config.yaml
d_shared_expert: 0
n_kv_head: 4
init_std_up: 0.0528
warmup_steps: 200
decay_shape: "linear"
doc_mask: true
steps: 8886
Below are experts of layer 4 (counted from 0) of a mixture-of-experts language model. Rows are named gate (a neuron's input weights, with its number), up (a neuron's input weights, with its number), down (a neuron's output weights, with its number) and show model dimensions 0-255. Each number is 500 + 25 x the weight over its row's rms, rounded and kept within 0 to 999. Numbers have three digits each.
Before each expert's rows: a language model's description of what the expert responds to; "raises" lists some tokens whose logits its average output raises strongly, later layers aside. This comes from a sample of Wikipedia text that the model never trained on.

# expert 9
It responds to: Foreign name fragments
raises: "omet", "ling", "ising", "ker", " follows", "le"
gate0:530496490546512494518483517530522458490454530470499510453514505493512515503525491505462467464490498516474499511459510508490513551491494537526471479513514539501523515463513508479518479489503515500512541442504511511507457490498519514535518467467505509513513485483493474482503533540474497498472515517515483508552462512536499500498503524513521527496529477455536513530535499510541505509499458498522506464505492503489499498504531536453503494488512509469493482484541513444551467534489551495510515477485517486539488469464464461554478518492534546516535451498479478491475503498556482505476478438455468497492516504447497519507525483484472507466463474479527532491464479538468564443515503510510524507480457465485535514473494513524509480518524538499491507477506525486504527507499484
up0:514489474498494524496511479478512482486521497488565543509476475495479515488516472533486492498520490457526499506494535449468462528507542501498535537516483487494449533531496502486478496504538509482491483502501464509519483538507483484508543495506486493463482494467487538505487495485504539487507569505511435470500498539512506476474520494511487473495521505479476470524487519455488472499476484498495539520525502498525473499500444493523523492458469559500476494483524500551491468472529545506472536488509499508526494500511517489511465448511529499487505432499526540493524487490509501493531461540487482496479513533489513521463507508504530484527526514552465531453496537532485525485498503517533488473494506523520480489492488519507532441444535529503497459459490467492457479554480537
down0:496495530461502494452456494447501510474481508496491560464498496516521474518477477475522508486530520494508470521484516507512490474467479525543495525535447529468545508491484501495493536546472559506490511478494480506495481512505526526518513547491471530487509455428510531463481510494526465485537496543485508524492494479483485541473478489475526494489558499532514519500478452527533478524439518457506534510476443550520494525486500529497456487506504510503502510490486539493519437490500530509489507502495481494496533507520519474524463502475492457499521459511503490523501462517484530510510489520481494492534522494493506485478524520510485485443493472499470521516511491541474491455470540503490513484511530485477483497489509477492530449515496505499491517449506485512444553519515534
gate1:508492503498473492483532486472491481445484425463497498553481516474514477489478485468492451481545447479501491506523489505500508541499503497543491481524503481511497485487468479496475564540487512499489536494504480503471455519489511534489487493496525515495528523488496494490485507503511509494483482464514489529503507501521436523503533512466505482478513459440476489480487505538518499529539503540467477511473502503494483469514492461524472491498540537527501489519496496498542446533484466551521510478463559508497549500523524424508449495480492505486507483482522485474500475537530465549486523518473561482469504472492486529541538451487511505534509493514545541509502482491491516505492515499508495493500468503472536512500472468500523508539497473516518536542484505517522470513494504
up1:510495540491512513501496511463507486498473547506501505532477502497500485469505487503532487505477524504522510483455561492550481502480495473488507495523521502538530567459494535500539484510492437519488505482541527501510492480483489467548515516488507474456499461486523498450521535560522465524529467506492519514498529529501511534529523505473556528481465506503486486500479533488521501507469481545498518471515462467484492512461526513484495468520537532494498530472476506484447531528476463517483502451501502511521470476485475525504499481474501469513492478499502539521499519509505542536510513485514502452568506493511508488489474512488500526488486527518495533525476519453564460516516484519524505563537506501482489492516496525461534522481464507483485482525531513468443521474509506
down1:495494475506503491473502528509481507524465508491472420534496520517490512469479493517537478538489494490488523506483491553474511503478511429497493508532491525542465527512523549503473510514535523530510482469520529454516527526473517478499492497526500530463494457481463465527497489435482453515502481480525459499538486503511499506523490499514512496515492517444524537529472450491518488483505512509489477550510471502506529533482522501502533495540521466507529486501489549529494478476510493470498510493552535518501488539518481470474519523490504538506482455490481502504525566515521505514472503525510485517491518497526495476512469536437506530517484523519515512480488485489543497519484442541484517498504514480526440493543517475501487480506483518474514451508489478468460537509496457

# expert 13
It responds to: Parentheses, quotes, pronouns
raises: "\n", " |", ")", ")\n", "\n\n", " ("
gate0:491509484469499548514510505498506488546496484505523491542462498510493482502472518500526514503564487467478459467567526558518518515500471475480470520487492467460495482515501491454499524515496506488439524477500524482492525479509473506472525480534522525476526474449502502497479488531494501472510531510466545491498483536483493488462505535480520516508495524541484538492459479473499519553516484518506520490524509487565486481459469535518511484509508484480520508494503527470542546516495500529502526502490506486531507550504485520486497521469514541471500520532463479527463466494523506502466517498451501478488489511479483584481476497506481463497516456523505495471534525461470481488458454445512490468465476524519476512521476536500472505500498518490476529479496481498486520454508485
up0:518488509456513502498514540476464498511546483495528489491481512489497517511532504479501497532496538473495457470459549495519494484473527492489489471519491510499498475536492492510534483530553510494522478553483481496502500519510516466504448521495527469546462478473495487479532511459482495478519484483457474490561490498542510529487513510486497516494507470470500483491511477474473500471526485477528531515474512483476517473470558524472473508496493486502481514505513499474509485486526517525504449483462545523478477478464498473464480525478494515475510452518494511518478552529509497475523508497528515515516477508531530516484497512472465547493515553484488483522480498448538448490460503589495473454500479558495502515488460495516462476528533482456441501484500520516476523514504500
down0:537501477503539490491486486498484484507507536490498460448488506497557525497483500461477511530545462490492523462487512492469526496509465487530472491478531464510498484500485538495468520518487505503485503469513491483484461493475492505467461510474484502499526479537490535539495541483480490514460478523478543452472459509503510482500544503523503488461475543531516490512532522473476489503498478474491477481480516536502446482520487473529492459531496521511508482476472508490526495515471462488516530478516517517475475481501480519551477516488513522503480549555485513468475420494495506483459509484508510501430486483456482518511504474570508426503543463518523518470506444488506499506481532478509468548446506516491490497533524499505507537473506500478492507512497484482498487476506534
gate1:504525520541506507521518508479490529456476510529519467517461497533518504491471549516494488477528473493490521528520477523529499495503511459539534469526480461511507487525506513509507514487484501466488512486512424436510475556528488469456483538559536509509490489493524494538536510423471486526510513516516550480504493506513488452509559482543501521508499474547464485507480493523535523514510513509492478513499487523480509494500499515495483511482488503488493519489501529488528524517494485522460486511522540510476483511552467493544486513534543451491471515532534560436482495513498508491489506477505512459510524502487465505491493492474487467461461502498532441497490545507510491510487500473520532544531463520487511483455467506521504473515488499516472473522511477501497455507500498
up1:483490523493507470525510476474519498490475482474475476473480517494516526506524500476525515505475513481533459463528463487480507474491518514509504508509488480474491489477457520533533487513512519500527546513477503473538490494491527467513499536461516532522512471471500508497518564517543506440519478520481490448489494471519488492501504474526488477535467506484506545488520554497523523522470525486526524488439487457508510532503484501489519539512523490486504509469505495522532508502481438483550507513464513516483562477469497496504522497533509528522548512449467459477487507530501528535510500477516505537471486502509518496483471484505501528522515517512540496511526466514468510514479539514469514543441485476534545495495531511501584549524484449502490493491456470486503487456488499
down1:501475497522510471468455526506516554488528519491502484488547476510515523488459508490480475493473533517548525495510534489450525521515488469529484523481523507490505454479519505491526508539498509461482538501548529552511452503476490489461543508504451497502481518516487492493512453462439444544477529529466507532450486531451519482499508507489486495482492490491497504498533452470478495471489504510505548543549469542473521515488483506533516490508522535500531491530480506516536503498522514467486503513532525496489495474497488481503480520515485491538504518511505513480446487488497507505451534505519493523493503550492505489512439534507507486464533481531509506463511490520475542493520461497507492457498514498498547493495532554516505478469518529520527458488519480529473481551508500

# expert 11
It responds to: Election data and the
raises: "ț", "ously", "ville", "stone", "ational", " Athletic"
gate0:536467496519501476498438526517476491481499531494525530471471499549520510495491499470490490504517498493466517522518547530483489510514539487511495544499467483516525521530530555470508452500512480494528515470484511503506475503488493511525484518516522504485502479505506468463494458500526502469510535507499467481458561491504509509487535470485507525461481526517511499525461466451523498474503511478501507480483486482485500439466522491510481493487506491499526467527507494492525495477459493513522524483502561542482502504492477489535486527508494438479530507472550552468503535484471518507561475465508463518496547523486558468527522461480513493515508524506560478507526552541525506470494462486473537471505491485494514480489497484511468547521448509535481482547510519492499474498489502
up0:487560442539502528488539550485489491445484505496450520527491466500475482521528451518504527514515467494495474469470552477487480475483492471539448473520470525442491490488512497469514542439446512474519476516516506510553480567536477494491504476509489528531520528482482517489498477538537464478497494491515498462455488511471483477505516530495496524467509489536497516513479465501476508506482526486520525479505514501521539505465497486494512517464487497497509490427540461476517453491520504524538505500511479483536510477520500483521475475510505559467515520530521487500533479517509525502505454483483497503509512530505512518524506480510481496511541494538504466478455534503481495527498512464479524509499497511514498517496492443485469466482489498477513524526525497528491459499525495
down0:531494497534508476514496477483459499492540508503521566463474496524504519544507474482484497496482517522484485470535485494464492527503479544489492528418500501484508530538509514493485473523509503484502484489509546510514480537528486502516510495456499516502483469502512463488560482476490508488483519498438495509483523507539480544487533524524534483482458517507446487471445475497490466502518505485508501529481512484500507502473513503482460510522492502542471498555450474538510500472490514504512528490475504478491508528531479502554493522452545481439480492560504517499461505483489519549500526464490485552538506522474563475520455480481502509501495468468467510476464491502514520494500497500508507501493476471475479492440472475468488538489494467471471507500482524512480521495516523
gate1:490481508573508547470509490489462458493510445493547548479481473509499445490481468559517533480518431519525484510492474517490518530479469522489486489495484488530518479507525522505481439470479477514532474451469527519529494479510474473509505523519511489493487469499440479501550483474508545501496463513537468509549484533495466480506527474506516501531478513503524493468469483495502506472497530495493491473528515484477555497510494491476510496472528527537453497508493462461498498515487483521514510543477497573507471519521495481492496484445486486508495504485486530516504511533473510495479497523501507487508510531513489449477495520511545499534512493471527517480547489488535488499477483497537512512511491492523545510505475489458505497507509508496512544573471487499499506508452520
up1:516497531507496517495481521509511545539485499468510476483498539512488490473493517510498544506521504515473487503490535520531491507478442512508548487528474467472573502496507516485493499496466526509525526518480489511459495517521506514476499507502474455495555535495518518516482499482482495464517503486574518483489460489507530477462501492498454518488515445522431479521475495494499507523513534490475491453476490532527498515476496504534487499503519489479506539476497500500500478504515498495483586467513497523481443529526470498452498481528495464514512505498502481524479532492492504479518533565523508440496473510470505573509471532473490477515474509523519487499524522529476523541491463464550498496527495545490536482491539492494487454511483495503462481514535460510503487490514535
down1:534537464502516529499488490551463515537497497527539468509464513501508491484455514477482516452541492494467481513509459504490527558508474495534482497512503509500487513487485484504478479484523507514535490481522498516483549462499495501474497510506505536493485486496473537459510541533510499491509494523498485500539495480478540516497509533490500493529517575515540504531513512546522546482517522519464530487519500449515454428485520533515509476496550517498457455531481505501514495460530504509513516520513493505521491476491475520493479485478505510521489522554534474568507499523489480499538504520482470478525511508437524500466511478472514524490479441492503459519515481509489477479464459477497562513475466515467509483546517513499476479508552516507523515477495527539528489495487483